config = dict(
    n_layer=12,
    d_model=448,
    n_experts=64,
    experts_per_token=4,
    d_expert=112,
    d_shared_expert=0,
    activation='geglu',
    moe_layers=[0, 1, 2, 3, 4, 5, 6, 7, 8, 9, 10, 11],
    router_score='sigmoid',
    normalize_top_k=True,
    routed_scale=1.0,
    balance_loss=0.000129,
    balance_bias=True,
    router_noise=0.1,
    router_logit_norm=2.0,
    router_bias=True,
    init_std_router=0.00857,
    lr_router=0.00092,
    vocab_size=31770,
    norm='rmsnorm',
    norm_eps=1e-05,
    tie_embeddings=True,
    optimizer='adamw',
    lr=0.000514,
    beta1=0.95,
    beta2=0.98,
    grad_clip=1.0,
    batch_tokens=[32768, 65536],
    seq_len=1024,
    train_tokens=1006000000,
    steps=21246,
    dataset='wikipedia_en',
)
Below are experts of layer 3 (counted from 0) of a mixture-of-experts language model. Rows are named router (the router's row for the expert) and show model dimensions 280-335. Each number is 500 + 50 x the weight over its row's rms, rounded and kept within 0 to 999. Numbers have three digits each.
Before each expert's rows: "raises" lists some tokens whose logits its average output raises strongly, later layers aside. This comes from a sample of Wikipedia text that the model never trained on.

# expert 16
raises: "===", "====", "In", "==", "After", "During"
router:582479527473483520418450485467447568583475437462521526482520527457525509565486451516531440534481479457484468443527307533507511613501398379548486528501503411422452534490

# expert 63
raises: " the", " a", " them", " an", " their", " this"
router:532497489493497619483499571513460484511506542491535467462464458473512517486518512529495540510496539467444491462542530501491459470426533512534413571469552579603492510495

# expert 58
raises: ",", " (", " and"
router:450484542521452512467470583522547508523527540562558548440476542413512465469482533576506546500545409475534465520500467520519436525409506431588454432443519510595478562502

# expert 15
raises: ",", ".", " and", ";", " (", ".\n\n"
router:499567544561622481488510460477540515525538516489536482448534545505519523442506526524536589454536471534548555561492541532505433520553586426507452547508448486422566489516

# expert 38
raises: "'s", ",", "e", "ed"
router:556542456522443587497569500515514511537521509462570510474463477482515625482567513510572506375532458446578467467549513561556581538513556476599434542589530575506503507499

# expert 44
raises: " ", ".", "\n", ",", ".\n\n", " and"
router:462465446410484527414502437458507435503486554547489511514519501497535443447492523484428506442462517509523494494520485497567545464517490468534599517503505474733464480504

# expert 25
raises: " in", " for", ",", ".", " and", " with"
router:453460526474535504506478471524497536475507402456508422413516560447529524409620529487495442581497512481569505448464478522578538475581453513561440554495545517427476498361

# expert 39
raises: "am", "en", "y", "ier"
router:487565468579590403515520503570443489470485496441523587486445473486516437487501440545514521509510540446396544635483547476492498562514610452575594540527497585418510527535

# expert 24
raises: "s", " No", " v"
router:575417486451557589491535418507412460500462475555425530516482481428426432524565419443356468471566538559507535408564481541519507505433556680429567546531546573433572443603

# expert 13
raises: " by", " up", " a"
router:471488433412436443503495522516513515543497501578523429476550449510416489578482498489510457495507482476444464597467490493520474524428544475469480553524475476537554497513

# expert 7
raises: " hours", "лъ", "18"
router:432464535508514501473456516589454545578432490449534484503485553434569499469465491512553466512541394486574515637453504490536499592535443252583513475519519477451475523482

# expert 10
raises: "\n", "\n\n", ",", " |", " (", " "
router:423506515454429531502440508581511565458513588544465495499582444548519381477548510460539514449460523549403616421514553437541532530550509487488531543527484444516488560513

# expert 35
raises: "ila", "'s", "erman"
router:430506457500458427493461521536473504562461521376456473507503562446510465549432538514523525569480498547562460651428533496532511576547450330506585510575455452631471483596